Experts of a small language model: 4550 steps.
Below are experts of layer 4 (counted from 0) of a mixture-of-experts language model. Rows are named router (the router's row for the expert), up (a neuron's input weights, with its number) and show model dimensions 0-127. Each number is 128 + 32 x the weight over its row's rms, rounded and kept within 0 to 255.
Before each expert's rows: "gets" lists some tokens that make up at least twice as much of what it gets as of all text. This comes from a sample of Wikipedia text that the model never trained on. Tokens count by the router's weight.

# expert 55
gets: " and", ",", "s,", ";", "e,", " or"
router [121 109 161 163 198 154 183 107 172 171 135 136  59 109 134 129  39 150 104 102  97  96  99 191 137 152 146 127  26 150 161 180 138 138 132 119  89 126 169 158 124 158 157 138 117 128  67  72 126 104  92 103 106  99 119 121  96 139 155  86 168  79 161 126 162 119  79 170 111 154 143 153 153 153  47 133  61 144 121 119 147 112 118  93  98 119 139 115 140 144 160  77 159 146 142 126 109 120  90 142 146 149 109 158 170 112 138 107 114 121 115 108 142 189 123 103 123 158 138 154  93 190 143 150  89 142 118  81]
up0 [ 74 180 130 140 160 113 156  99 130 172 124  73 100 127 123 118 130 113 134 132  88 141 103 106 132 157 100 104 167 180 147 148 111 133 124 120 127  90 100 193 124 171  91 184 119 159 133  83  96 129 150 155 134  95 149 179 141 138 193 123 174  67 100 120 143 111 188 146 125 104 187 151 146 108 159  94 123  55  75 126 109 169 131 166  46 155 156 137 166 110 161  77 161 108 165 132 132 152 127 123 157 107 130 158 142 135 124 167 147 169 117 114 135 136 102 100  34 146 158 162  41 137 157 106 104 159 169 142]
up1 [117  91 168 105  77 118  88 131  98 110 132 167  77 111 202 132 145 138 145 142 130 193 155 104  77 178  79  55 124 179 126 158 142 154  88 133 144 143 127 118 107 134  75 113  93 173  78 120 159 123 133 146 179 131 146  85 178 141 119 120 103 132 117 130 166 165 128 165 131 134 226 112  88 122 141  95  88  78  96 116 165 126 138 112 127 156 115 122 205 219 121 105 116 155  93 139 131 114 156 151 144  92 132 120 152 170 146 192 109 115 117 148 128  93  97  90 140 120 121 142 132  88 154 165  79 154 184 138]
up2 [128  84 165 208 151 101 109 128 132 168 126  91 106 124 145 165 112 123 107 116  88 106 143 153 132 145 100  98 139 138 146 159 137 156 140 144  94 122 141 158 145  87 113 127  64 181  96  82 113 124 173 180 117 151 124 167  85  96 161 116 107 134  79 103 188 121 169 166 135 195 132 164 121  97 109 158  96  91  65 165 183 119 156  89 153 170 108 184 118 206  88 116 158 140  70 110 117 169  95 140 117  44 161 115 122 126 131 112 126 141  86  94 110 120 111 122 108 102 119 154  88 196  97 183 113 128  80 116]
up3 [148 125 106  89 109  81  97 121  67 127 131 163  80 121 116 166 121 111  61 150  27 112 140 175 152 133 151 181 104 112 165 182 167 149 135 156 147 121 141 107 186 141 153  82 123 126 190  89 133 105  82 196 130  57 150 142 138  81 143 146 111 158 100 110 127 135 168 132 177 107 138 105 104 146 206 125  88  79  74 147 114 115 163 205 143 102 105 139 135 145 149 102  86 111 110 110  97 118 122 159 111  90  96  96  89  83 123  97 174 127 147 106 103 178 137 117  97 116 152 121 146 140 148 122 140  92  83 131]
up4 [ 94 155  98 117 155 171 132 152 150 114 139 133 134 117 176 146 140  71  97 124 132 120 167 182 145  53 129  88 116 130 103 128 147 145  91 141 135 134 106  63  84  80 137  73 116 145 154 120 157 113 133 168 150 107 138 117 144 137 122 103 178  59 124 133  82 203 119 111 158 113 170 108 212 133 138 128  89 136 167 156 129 112 107 165  93  67 137 152 116  67 109 182  71 134  98 101 114 154 104  99 142 111 158 203  86  99  97 146 103 108 147  87 204 158 117  86 131 114 155 108 103 137 111  54 125 104 128  94]
up5 [135 170  91 177  72 125  78  90 100 109 117 186  53 152 149 111 109  89 112 127 133  95  50 141 106 140 120 137 117  88 150 131 123 196  85 161 100 137 107  89 120 117 136  96  82 159  92 144 155 138 154 133 121 172 154 102 157 119 104  99  98 142 116 176 165 156 119 116 116 203 119 111 151 160 119 161  95 142  95  82  87 172 148 115 153  74 113 124 123 160  80  72 127  92 106 123 171  90 135 100  86  49 146 163 114 160 153 108 120 103  99 169  87  88 136 145 111 139 138  87  79 115 153 143 147 204 106 116]
up6 [ 66 103 139 158 125 144 139 165 101 156 111 152 188 178 104  84 159 179 109 111 147 169 132 170 161  90 147  84  96 109 141 126 146 144 159   0 119 137 156 109 135  90 133 120  98 161 118 107 164 117 175 161 127 143 100 133 107 132 156  37 146 105 122 124 122  99 149 140 142 176  67 164 169 114 149 148  85 132  88 151 169 155 134 133 118 137 126 114 153 112 108 118  97 156 136 105 134 157 112 101 117 129 149 106 107  92 100  84  69 198 143 105 118 171 146 136 108 152 103 104 122 132 179 143  93  56 158  83]
up7 [108 162 138  96 116 153 112 107 132 148 139 115 127 119 186 177 101 144 100 164  75 127 117 144 143 107 120 113 124 168  69 132 152 111 104  81  96 140  97 145 101 144 110 142 160 132 127 148 102 127 125 110 134 127 177 105 126 193 148 107  87  57 137 127  53 106  94 123  98 149 190  95 189 163 120  50  93 163  99 100 142 154  80 114  66  53 133 120 120  99 147 155 113  93 137 137 125  91 158  98 171 148 109 152 103 162  98 195 179 128 198 159 151 225 146  94 123  99 109 124 140 133 116 126 173  96 125 125]
up8 [161 137 107 111 143 143 137 107 121 158 168  80 119 150 143 103  77 111 107 110 128 196 114 156 128 207 100 103 104 139 140 142 133 121 118 133  48 107  96 161 173 157 156  78  96 182 185 151 130 124  94  72 133 127 142 134 101  99 128 180  84 126 139 142 142 106 100 138 122  96  37 128 136 119 142 152 137 148 181 139 171 129  83 104  95  79 183 142 150 149 116 123  43 111 140 110  76 239  89 146 174  88 147 121 137 118 136 121 172 169 146  87 150 111 145 133 137  98 152 160 123 166 121 119 155 159 131 104]
up9 [130 176  68 132 127 106 141  91 149 137 133 101  87  84 132 158 157 130  81 122 102 126 139  89 157 125  99  73 120  67  69 115 208 165 116 145 145 144 133 134  87 154 173  65 116 132 150 135 120 150 166 124 137 132 104 164 131 161 148 110 125 159 134  68 111 110 124 161 162 114  79 129 179 109 122 139 208 101 144 146 101 154 186  84  60 117 134 100 169 162  82 156 142 149 148 120 129 130  93 153 113 126 176 168 169  88 159 126 158 114  73 164 111 183 137 102 158 112 151 111 204 151  79  84 144 125 180 101]
up10 [106 127  96 157 127 134 175 123  57 131 149 118 159  66  83 146  56 207 122 128 149 145 114 118 106 138 184  98 136 142 149 155  97 199 117  81 101 102 155  95  82  91 143 132 134  97 122 169 109 170  85 134 106 125 187 114 169 138 133 162 100 157 138 193 113 103 159 136 171 146 196  84 156 102  85 157 129 139 147 166 175 133 131 115 128  98 109 151  74 117 134 167 113 103 112  86 146 139  86 142 175  65 156  85 130 137 114 121 186 120 172 147 157  99 142 112 102 155  81 121 125 146  71 180 138 101 157 153]
up11 [ 89  72 211 108 182 123 163  72 137 101  76 160  51 122 117  59 122 106 114  92  95  98 124 136 129 131 111 158 100 101 140  79 130  75 103 112 106 120 110 140 126 185 149  81 102  78  93 132 120 110 135 120 137  86 133 131 127  85 152 139 142 140 140 151  86 127 135 101 153 114 167 103 118 151 123 107 132 114 176  77 120 126  73  76 107 154 150  18 163 135 192 117 124 108 180 156 127 141 108  97 190 133 121 161 124 131  69 148 135  80  92 118 157 109 176 117 116 109 128 107 155 128 156 185 105 101 157 132]
up12 [124 135 158 112 139  73 114 136 135 139 111 144  65  96 145 146  93 116 106 186 144 189  49 123 160  59  91 139 121 163 106 126 146  82 119 128 163 146 140 106  88 109 100  64 108 105  86 111 111  74 183 121 160 172 140 129 116 123 131 150 125  61 178 176 162 155 165  80 164 116 154 167 133 105  83  93 141 123 133 147  93 129  96 110 142  83 139 112 105 149 118 150 132 189 134 148  75  91  89 124 149 136  90 167 164  93  69 170 139 183  89 126  90 138 158 114 107 180 141 142  74 121 168 138 101 194 130 126]
up13 [122 123 146  91 137 152 151 150 158  97  92 130 118 167 151 182 154 130 180 104 149 107 178  92 163 166 125  97 109 125 123 156 159 177 121 101 112 180 106  55 114 193  88  92 141 159 118 129 154  73 114 157  80 134 169 145 191  83  32  89  86 130 115 165 122 148 133 163 164 137 163 156 127 143 148 175 114 143 129  96 164 103 187 151  94 164 105 124 133 108  84 112  83  94 135  84  96 103 148 126 190 169  78 153 156 133 133  79 130  82  98 140 105 119 129 111 127  97 153 100 100 114 108 162 110  85 108 193]
up14 [135 103 129 111  99 105 100  94  71 148 115 128 164 139 148 153  70 135 136  78 132  89 123  79 113  90  92 124 135 155 133 124 189 162 155 172 127 110 159  76 135 139 116 149 110 164 115  97  85 106 117 108 135 113  86 110 134 123  67  88  82  55 160 121 117 109 164 108  82 125 207  73 103 108  97 142 132 121 114 106 143 114  64 145 128 163 135 186  77 102 131 111 144  60 206 151 124 150 157 123 123 101 126  83 153 158 111 170 176 122 151 134 163 176  78 118 101 158 132 191 147 115 142 162 208 115 128 100]
up15 [ 91 130 155 103  66 110 129  96 160 156 143 125 104 161 108  83 153 143 144 116 189 151 106  78 173 146 165 123 154 192  92 162 105 159 140 130 116 117 140 108 129  71 155 153 113 124 116 133 100 126  89 114  99  91  96  96 100  81  87 107 132 127 114 153 165 154 136 128 134 131  92 113 104 101 108 136 143 194 120 140  59 137 161 177 163 123 157 153 169 173 193  71 130 107 105 135 100 150 114 206 121  96 106 101 150 101 107  39 150 103 163 114 210  79 149 155 137  99 148 169  97 102  94 136 172 142 150  72]
up16 [ 78 135 114  84 121 179 151 124 200 120 127 102 129 137 125 126  93 136 146 228 119 104  90 124 104 130  99 150 129 195  88 186 122 135 129 127 113 149 147  81 128 148  48 139  98 128 118 119  90 173 156 139 128 135  99 101  85 143 111 148 158 115 104 132 123  95 126 128 153 110 119 155  92 149  59  61 122 125 100 119 132 137  91  88 140 117 121  52  35 126 129 126  54 108 126 189 152 132 148 188 131 139  94 109 159  80 111 186 139 153 109 164  78 119 109  99 169  91 118 132 104 141 149 104 110 123  82  91]
up17 [117  97 109 128 158 119 176 153 162  92  68 127  83 139 139 144 133 102 163 167  73 201 147  65  97 162 183  60 112 148 165 127 121 117 112 151 152 125 131 135 173  93 127 140 103  99 114 107 111 162 121 141 138 130 157 116 104 153 141 186 168 118 145 137 111  72 145  97 102 136 191 162 149 124  98 124 120 121 130 173 167 140 174 107  98 130 187 174 134 116 117 145 114 120 115 120  57 172  66 175 117  91 143 114 164 111  58 165 146 130 103 195 112 129 108 195 149 121 154 105 126 115  84 127 188  95 197 139]
up18 [121 127 103 163 120 138 121  98 183 160  93 119  72 150 128 131 117 148 111 140 119 137 158 159 141 167 134 136 164 136  88 139 147 123 132 122 180 118 129 101  89  82 128 179 164 104  85 190 111  50 122 132 200 126 115  84 111 121 155  89 131 134 177  83  92 124 114 135 101 167 118  85  76  56  96 171  90 113 147 173 101 158  73 124 157 117 170 182 175 101 194 105 142 132 138 112 120  82 168 127 149  65 102 141 159 160 119 174  71 122 143 104 186 157 187 128 134 107 165 172 120 139 139 161  77 143 152 127]
up19 [ 78 152 104  86 114  99 110 164 175 112 112  93  48 118 120  91 144 166  55 155 130 100 137 116 167  89 129  75 141 126 145 143 131 119 218 107 107 155 139 112 105  71 102 113  58 129  82 103 139 127 101 143 129 114 132  76 162  73 129 117  87  95  93 158 127 170  67 111 108 128 125 155 127 124  95 153  72  93 147  63 151 116 200 134 145 140  75 144 130 138 152 160 105 101 177 140 135 104 127 118 149 133 123 148 109 151 145 173 126 155 125  77 131  85 129 175 100  71 163 185 147  73 107  92  98 148 133  98]
up20 [ 67 123  65 135 130 155 115 106 160 139 120  95 130 142 133 106 157 192 107 174 170 112  93 157 138  74 106 136 167 159 117  71 135 185 172  61 150  72 162 120 124 121 160  79 113 158 140 150 124 127 117 150  99 169 189 135 153  90  76 149 128 173 181  69 115 116  84 126 129 159  57 169 161 125 130 141 102 119 103 150 134 135 167 122 150 153  81 137 147 113 119 147 112 118 184 121 117 144 121 147 103 112  75 101  81 108 107 175  83 134 146 124 181 101 131 197 144 117  86 176  87  56 119 126 140 137 172 128]
up21 [137 160 193 100  84  81  94 111  97 114 157 131  93 171 144 120 129 107 103 160 118  98 154  88 143 173 154 119  96 169 158 151 160  80 210 128 107  95 159 130  66  95 123 135 125 182 123 155 142 169 101 155 122  98 159 118 129 152 176 122 127 147 142 170 116 167 150 173 122 190 180 119 111 136 130 137 143 168 156 141 145 191  96 126  51 118 102 178 144 136 148  50  81 116 137 116 134  60  78 168 130 148  86 174 156 129 132 170  68 149 142  92 132 142 118  81 102 132 150 160 124 158 108 176 143 140 100 156]
up22 [120 166 124 160  78 124 145 151 156 129 152 174  73  83 146 168 116 126  96 161 120 150 184 134 121 162 157 137 200 117 116 139 138 169 129  64 109 138 183  67 197 149 134 142  95  89  91 109 143 113 131  94 143 126 112  92 116 130 108 134 142  95 118 152 131 165 110  93 156 105 181 126 115  88 142 166 127 169  45 133 147 130 130 120 121 154 114 141 150  76 125  42 152 132  67 167 175 163 156 163 108  81 148 131 139 158 153 109 128 150 122 105 104 140 122 163 201 160 134 197  94 109 110  53 101 145 146 169]
up23 [201 142 124 167 154 128  77 163  77  89 165 136  75 145 148 133  97 110 143 166 151 154 143  95 129 150 141 117 157 130  90 108 104 142 150 121 127 145 130 134 146 116 115 154  73 140 178 159 165 127 142 168 124 124 159 136 140 118 122 148 129 160 172 171 133 105 156 141 155  91  93 149 117 155 159 119 150 136  73 122 123  57 105 144 143  46 177 176 124 118 129 187 178 135 159  99 156  88 148 107  19 125 112 159 112 138 116 109 107  57 140 250 120 130 165 121 116 131 124  71 110 124 131 151 104 142  99 161]
up24 [139 144 116 104 173 127 138 106 108 124  69 114 118 131 115 120 168 138 130 172 136 149 136 136 123 166 165 144  58 124 144 149 106 142 125 196 197 147  75 130  95 141 131 119  85 137 107 113 193  85 170 147 138 135 164 197 122 135 114 127 212 136  55 133 120 186 101  81  80  83  79 106 126 120 190 171  82  50 142 105 137 116 107 104 150 210 141 126 158 127 128 167 143 155 101 117 152 133 145  92  88  94 160 129 161 151 135  59 134 138 106 164 164 168 120 116 132 162  94 126  88 127 154 101 101  93 111 126]
up25 [105 144  95 151 143  88 151  65 153 131  80 134 105 130  51 109 135 131  87 148  77 164 134 152 160 139  84 185 125 183 120 159  86 188 112 137 118  93 149  66 134 147  90  92 140  97  61 113 159 149 145 157 157  96 190  93  46 131 142  98 101  51 164 158 138 109  88 153  99  92 103 134  77 141 138 127 139 146 160 102 129 102 111  91 113 203 113 162 167 114 128 119  91 116 185 131 142  93  79 109 136 159 142 128 134 134 162 155  74  74 125 148 142 133  97 153 146 162 134 103 136 128 129 163 128 142 187 132]
up26 [ 91 101 178 124 155  70  70 129 120  79 157 125 126 125 153 206 116 113 144 194 110 139  99 121 153  88  97 114  90 149 105  94 130 141 108 136 107 105 104 130  83 120  79 126  86 169  66 165 133 116 151 132 182 115 112 145 107  93 169  89 135 112 113  88  93 148 176 145 143 154  94  77 136 160  84 138 139  91 105 118  94 112 129 113 176  98  78 194 180  84 127 119 113 154 117 166 175  95 168 128  64 102 147 167 127  99 110 163 149 111 156 170 112 202 155 178  80 112 147  72 139 119 104 149 152 152 126 166]
up27 [117 195 157 159 143 145 109 141 158 101 142 137 110 141 143  99 102 107  98 113  84 160  68 118 121 209  86  98 129 155 186 140 120  92 132 113 118 123 134 143 135 115 117 142  71 138 108  62  62  57 120 150 160 158  56 139 122  75 127 172 127 162 119 103 167 147 147 123 175  80 103 156 159 126  73 125 164 126 103 134 113 106 139  69 114 136  82 148 111 142  70  94 110  54 146 135  68 119 107 172  88 150 156 178 106 102 161 145 107 149 131 124 135  72 188 133  94 130 153  93 158 176  83 131 145 116 139 106]
up28 [136 155 118 138 163 104 204 146 118  83 104  83  95 108 200 116 130 172  81 108 152 145  84  95 119 142 131  76  98 198 127 104 147 138 135  98 142 105 188 117 117  41 137 149  99 131 189 121 151 155  83 110  54 146 113 128 149  58  52 169 154 181 132 101 133 191 132 172 113 159 106 170 155 151 109 124 110  88 114 154 155 139 130 126  78 144  86 134 107  91 102 149 125 146 112 118 123 145 101 121 100 158  69 112 111 140  88 146  97 108 142 181 144 103 143 139 109 105 121 142 139 111 112 171  64  85 134 150]
up29 [159  71 196 139 171 120  96 135 138 147 168 172 136  86 130 112  84 154  81 127 114 114 172 118 161 135 208 147 163 179 137 109 159 142  95 124 186 115  95 141 171 128  61 104 136  69  74 160 115  95 127  64 137 179 145 149 123 133  86 147 137  70 101 167 150 146 173 121 154 157 168 122 111  96 111 162 132 102 158 140 128 106 144  95 103 122 154 108 147 164  55 118 114 140  85 197  89 133 136 141 176 136  58 132 123 102 127 158 117 181 152 173  80  99 121 128 144 159 144 144  74 159 149 106 138 101 150 127]
up30 [ 93 101 167 129 141 118 130  93 154 135 180 193 142 175 182 173 126 139 108 164 141  87 108 100  84 115 116 155 121 144  77 125 116  57  90 133 136 147 108 126 156 118  98  94 170  99 137 137 113 109  93 178 128 124 142 172 178 126 138 168 157 107 188 155 174 122  92  64 155  90  95  93 126 143  55 127 116 136 156  76  65 177 104 127 114 134 159 137 105 163 180 106 139 115 146  77 110 132 102 144 103 133 145  58 141  74 204 113 138 117 192 162 164 124  96 121 130 201 132 136 149 145 166 101 124 146 134 146]
up31 [140 131 123  89 130 166 187 161 151 156  96 183 156 109 101  84 160 181 146 114 137 110 134  99  71 144 166  73 173 130 137  87 114  67 184 107 150 110 174 147  80 101 110 123 128  84  88 113 116 130 146 117 169 108 151 126 112 146 143  79 140 103 149 171 159  96 148 151 139 129 130 176 139 107 149  90  66 161  93 156 126 153 113 118 147 121  98  90 132 165 170 130 123 106 148 133 129 127  96 140 117 173 157  51 121 148  89 166 223  78 127 136 148 138  87 156 140  95 143 143  90  85 205 198 152 133 149  84]
up32 [151 144 174 156  87 162 139  69  85 164  85 135 115 161 106  89 110 140 197 148  76 142 135 152  63 235 105 123 167 178 179 124 181 160  89 132 137 113 139 113 103 136 114  97 166  93  79  89 106  88 177 148 103 153  78 155 140 139 147 126 140 106 123 144 158 141 113 174 133 147 137 205 136 129 121 167 138 137 107 148 116 145 129 124 162 149 115 118 136 181 112  95 152 156  84  83 189  86 104 123 179 159 187 108 118 180 112 172 112 149  82  75 153 132 130 138 119 108 109 165 133 102 134  85 141 115 156 118]
up33 [145 134  97 131 157  97  97 117 172  92 141 138  43 110 162  83 135 126  87 133 135 171 110  99 123 181 125 169 113 180 132  77 133 146 150  85 149 115 126 125 167 153 104 227 142 139 125 132 185 107 166  89 145 103 143  95 138  85 136 124 146 154 141 153 161 144 136 183 112 170 100 153  94 136  92 169 120 133 143 107 151 122 172 122 127 186  89 122 110 204  82 176 116 185 142 107 173 112  91 103 176  66 136 150 150 111 107 144 116 116 120 132 118 193 178 146  95  87  94 157  72 155 152 112  75 103 104 105]
up34 [129 168 104 197 140 118 110 145 150 169 153 140  94 186  86 101  85 135 116 161 157 126 154 212  98  71 119  89  94  93 123 229 180 147 113 172 146 155  88 135 172 155  94 156  96 112 169 106  59  90  91 133  81 139 151 116 115 109  99 134 120 103 158 160 112 128 107  90 132 164  82  71 134 147  96 105 111 128 151  61 107 152 121  95 132 117 150 148 151 136  76 145 104 118 153 110 132 132 106  86  99 121 206 172 157 174  98 134 138 134 125 131 110 170 118 113 139 130 122  85  84 138 163 154 176 122 120  78]
up35 [ 72 188 104 138 164  89 154 113 113  42 146 101 113 102 132 127 109  94 143  83  78 146 118 116  99 187 146 151 108 137 111 132 121  98 126 160 124 163 176 118 136 103 147 133  91  98  95 116 100 125  91  42 152  73 190 102 214 153  81 175 146  54 139 103 145 100 113 135 154  93 150 125 144  86 114 151  80  70  89 142 132 155 123  99 157 134 151 133 142 141 152 152 138 137 119 101 163  71 162 168 104  88 117 128 163 105 128 107 110  51 167  57 141 141 121 107 111 148 123 131 153 152  87 123 162 112 146 107]
up36 [144 115 167 127 196 153 162 109 114 126 132 216  90 142 116 130 103 111  61 161 147 128 118 120 118 108 132 107 125  80 180 171 108 156 138 129 101 155 148 194 180 107 114  99  87 126  97 128 196 149 150 176 138 158 183 121 104  95 136 167 125 132 123 143 195 138 104 160 109 152 138 120 144 173  67 180 143  81 134 176 126 136 136  92 144  84 171 118 104  93 138 120 126 133  89  89 102 116 120 182 163 149 100 161 134 122 101 131 147 125  77 110  94  87  59 151 147 198 190 122  76 133 134 175  92 150 129  93]
up37 [ 80 172 149 159 199 111 132 115 108  33 144 172  48 144 169 140 140 131 135 171 165 157 116 171 103 111 183 160 112 117 133 156 144 101 121 123 167 140 158 112 125 167 128 177 148 150  81  95  86 143 156 126 130 171 135 138 129 107 100 117  85 158 142 119 149  97  97 205  44 171 112 168 156 101 199 124 166 161  94 130 124 122 118 122 115 133 192 128 118 153  73  94 161  94  85 105 105 102 160 152 126 163 127  78 145 156 170 137 129  83 128 155 133 151 163 145 180 131 175 155 124 130 127 128  92 124 164 131]
up38 [ 96 150 131 207 145 168 116  68  89 147 102 105 105  97 102 113 144 172 108 112 175 135 104 146 104 153 150 171 100 158 124 105 150 204 141 117  93 115 137 107 113 125 138 118 124  84 104 113 128 168 143 108  95 163 109 147 118 150 122 123 132 106  88 165 173 144 181 171 146 132  98 137 183 123  66  74 135 103  87  78 106  94 166 108 125 122 131 139 145 129 148 133  81 113 112  79 208  85 149 107 114 100  52  84 135 177 127 173  74 152 133  91 137 133  84 160  91 173 136 143  64 168 135 169 128 127  87  66]
up39 [139 129 189 150 146 134  60 185  99 168  94 153 133 129  96 131  89 170 124  81 149 126 130 137 172  86 151 141 159 101 176 109 167 146  99 152 122 157 121 183 193 117 126 105 130 144  69 138 145 102 154 177 103 141 101 132 114 126 176 172  99 198 140 146 134 147 108 135  97 171  52 134 135 128 116 148 163 214 115  75 160 107 132 110  62  68 111 110  75 136 149 166 125 174 108 159  50 128 127 101 130 156 129  89 113 108  85 160 118 149 115 115 178 127 164 142 122  73 132 132  85 144  93 141 148 160 123 148]
up40 [102 102 141 107 163 120 109 197  79 130 224 112 165 180 142  69 104 123  97 162 119 108 178 125 119 177 160 163 125 124 132 156 109 135 145 120 138 157 148 125 132 150 129 111 175 171 163 112 159 128 122 132 140  98 145 167  92 182 146 153  89 131  99 158  86 181 129 159  81  81  67 118 167  42 134 186 100 106 148 147 140 188  95 161 100 108 113 116  97 122 147 164 111 108 129 120 123 152 155 178  89 110 158  68 129 139 119  99 160 160 114  81 181 101 151 146 137 111 117 178 174 164  96 112 123 177 169 135]
up41 [ 77  96 147 120 159 151 134 115  65  99 163 103 142 155 108 146 139 108 114 134  98 116 144 116  70 108 166 157 148  34 113 162 136 105 174 117 117 112  99 156 153  71 142 182 162 114 158 167 196 137 119 150 128 120 132 103 159 168 104 139 143 165 146 214 140 176 148 105 113 152 120  91 104 197 134  82 145 128 139 133 138 161 181  87  87 150 134 136 119 172 125 110 152 105 110 184  91  79 163 128 117 140 112 167 158  93 117 101 110  67  79 111 118 194 143 142  61 109 125 145 104 115 148 129  88 115 137  54]
up42 [149 126 146 100 136 124  73  67 133 110 136 126  99 127 144 103 163 115 125 104 206  81  77 138 141 101 157  78 115 154  94 199 134  86 122 146 128 140 129 101 143 172 120 129  87 175 130 116 162 110 116 186 155  94 139 111 112  55 189 139 125 106 131  89  94  90  64 114 118 174 173 162 128  98  57 164 146 161 156 155 134 120 100 149 123 124 161 129 202  99 130 207 102  59 146  93  95 158 139 188 137 105 149 121 153 118 130 112 159 116  85 102 171 100 175 128  94  99 116 164 164 123 122 100 142 104 159 119]
up43 [157 148  98 131 116 103 155 159 156 139 100 123 158 135 110 102 148 110 172 134 142 162 100  77  50 175  89 104  99 233 106 109 123 109 112 114 110 127 127 103  87  73 119  88 131 162 178  56 145  50 126  91  81 167 155 121 156 134 160  60 112 139 105 118 198 116 139 106 100 154 144 105 135 110 175  78  64 124  69 195 101 186  98 155 122 117 114  90 116 170 124 134 140 114 113 135 128  95  80 157 147  89 109 107 181 131 162 142 156 133 112 115 133 111  94 126 127 119 149 146  83 149 110 133 132 179 132 118]
up44 [101 101 100 176 109 132 120 115 186  63 164 146 149  58  96 178  98 134  99 151 152 133 178 133  91 175 113 169 117 159 130 153 103  64 115 117 132 127 165 137  56 111 107 121 102 117 127 110 147 133  93 102 154 142 131 141 127 116 131 103 123 150 161 136  68  53 144 105 105 160 182  93  92 128 177 106 149 112 104 107 125 104 122 162 174  97 114 110 181 163 151  89 173  53 110 155 140  57 133 114 140 118 174 107 194 149 146  85 142 164  86 144 117 176 189 132 172 158  82 149 149 145 104 129 128  89 158 127]
up45 [109 120 110 124 146 137 154 140 114  98 114 174 120 125 117 155  96 124 156 151 210 113 172 112 182  82 170  77  68 139 152 134  82 140  95 134  99 167  73 108 124 123 176 108  89 149 160 157 122 155 102 124 130  87 164 151  66 170 131 146 111 133 160  94 119  61  88  69  56  87 170  68 184 144  76 178  65 147 101 103 118 125 123 126 164 120 158 122 108  67 161 182 144 132 124 113 145 137 156 127 169  88 166 104  71 178 116  92 151 131 154 135 159 134 124 175  81 115 138 110 144 137 141 118 111  91 139 131]
up46 [124 126 146 147 147 130 141 137 105 113  97 137  81 152 121 133 186 163 129 137 173 185 112 107 173 118 125 133 110 163 133 114 131 186  95 140 154 121 119 124 137  95 204 162 136 137 228 135 100  94  51 132 162  65  93 115  53 145 132 198  86 128  87 132 115 160 115 150 105 161  98 112 123 213 162 104 113 120 127 129 108 160 142  72  70  83 108 142 139 105 145  99 139 153 190 126 155  92 109 132 108 106 129 126 132 121 170  81 106 150 118 162  77  95 147 100 108 108 152 131 144 142  69 169  94 192 147 112]
up47 [126 128 163 120 120  55 144  43 110 182 159 106 139 117 166 191 149  33  98 105 112 137 100 160 148  78 123 106 110 128 109 133 126 105 122 144  99 208  97  82 159 136  86 149 115 118 193 128  97 168 108 133  65 128 129 141 131  54 110 184 128 156 133 112  80 131 149 161 119 119 117 157 153  62  94 134 127 144 121 166  98 158 150 127 131 136 142  74 141 119 158 143 121 104 181 145 150 116 120 132 115 120 106 119 135 135 203 128 171 109  89  18 162 114 147 133 136 159 170 134 113 162 126 120 121 144 107 135]
up48 [102 168 112 146 129 108 124 117 138 180  43 128 169 183 120 162 133 130 134 139 140  86 127 128 140  77 113 117  90 144 114 137 102 121 157 119 143 150 120 111 114 101 144 112  51 119 111  69 139 127 146 156 117 136 146 111 133 127 107  60 112  89 134 106  46 117  65 144 109 123 174 143 108 195 125 198  57  77 112 153 133 121 119 116 119 100 198 147 141 133 118 132  84  83 175 106 105 140 150 117 171 138 122 144  78 106 148 116 172 118 108 100  91 126 229 136 101  79 112 128 162 138 110 163 173  53 128 128]
up49 [202 176  80 158 131 107 151 139 117 128 129 137  78  91 106 160  68 131 148 102 179  85 144 154 133 130 167 143  69 124 118 104 135 105  66 126 107  92 150 196  76  77 154 141 149 102 115 138 115 131 129  87 164  97 149  95 104 183 108 110 119 134 159 194 130 116 161 161  98 117 167 104 158 130 150 102 128 146 158 112  92 110 159  95 105 118 104  63  95 105 109 131 136  87  61 150  93 181  95 132 169  42  62  96 127 110 143  86 130 102 161 102 137 111 139 142 101 151 212 115 130 155 119 147 159 102 138 121]
up50 [115  70  56 144 125 110 111 142  86  79 110  90 109 171 145 146 140 112 137 152 142 148 111 139  92 110 110 104 112 146 146 162 115 112 123  97 154 134 171 107 152 132 129 124  87 110 127 112 155 138 183 126  56 156 137 155 142 103 166 128  99 118 179 108 152 121 146 189  97  77 148 136 121 116  99 142  78 138 156 146 168  32 100 157 240 172 129 183 143 111 144 121 101 153 139 133 133 112 109 174 136 176 116 147 204 165 138 132 100 121 109  81 100  68 130  73 132 156 120 143 143  69 131 140 136 173 195 106]
up51 [130  77 113 117 108  82  87 161  96 204 141 168  82 131  82 117  95 127 118 190 176 121 149  94 107 129 172 171 135 151 158 105  74  75 116 127 129 166 163 156 179  81 119 132 124 133 137 132  80 131 189  90 104 126 120 121 170 116 138 138 179 174 159 154 139 148 149 142 194  86 108 154 149 102 117 163 124  98 116 174  88 117 128  76 129 152 128 121 109 152 168  84 116  49 106 112 136 131 114  86 118 103 128 154 164 159 187 122  29 124 127 150 154 138 139 146 165 171  95 133 108 153 164  84 173 168 140 122]
up52 [ 84 146 128  94 187 118 122 151 141 137 103 118 156  94  85 148 139 110 136 171 138 147 138 155 176 131 140 128 144 130 198 117 187 167  77 155  74  96 102 148 156 231 158 161 132 173 142 140 146 167 128  97  78 118 111 148 120 118 107  90 136  89 126 145 158 115  93 112 149  74 136 152  24 178  98 145  73 147 168 168 149 105  93  94 161 144  77 129 106 138  83 123 152 159 178 132 144 153 134  93 116 188 142  91 131 135 134  90 114 114 127 162 150 120 128 120  76 143  73 105 152 162 165 172 131 120 101 180]
up53 [ 97 141 142 107 118 115  89 109 160 188 129 182 159 126 164 154 182 149 141 124 180 133 139 141 156  86 148  93 203 140  41  94 193  43 137 126 135 143 136 154 132  99 162 113 110 153  93  87  85 160  57 155 108 147 123 115 123 140 116 147  67 111 147 136 100 134 109  52  61 131 190 116 148 109  83 117 167 153 120 168 138 124 121  96 115  62  98 141 141 126 142 137 120 100 103 152 126 114 148 137  73  94 127  80 122 128 125 121 145  64 140 165 119 149 189 130 162  95 121 106 169 183 125 124 124 126 127  85]
up54 [ 68  67 149 182  72  97  93 126  99 170 106 145 141  72 152 137  85 150 117 130 130 118  95 168 177  55 105 106 161 153 138 167 159 154 130 152 131 116 180  99 152 149  74 185 144 144 168  71 102 121 131 239 137 134  82 169 185  94 170 145 195 156 126 102 149 156 151  84 111 174 140  65  81 153 109 149 115 128 132 122 156 181 177 125 140 116 121 103 142 170  94 118 118 114 149 126 127 106 156 145 127 145 148 104 141 166 128 134 125 105  83 160 118 134 132 125 151 154 116 136 143  48 143 128  97 122 117 118]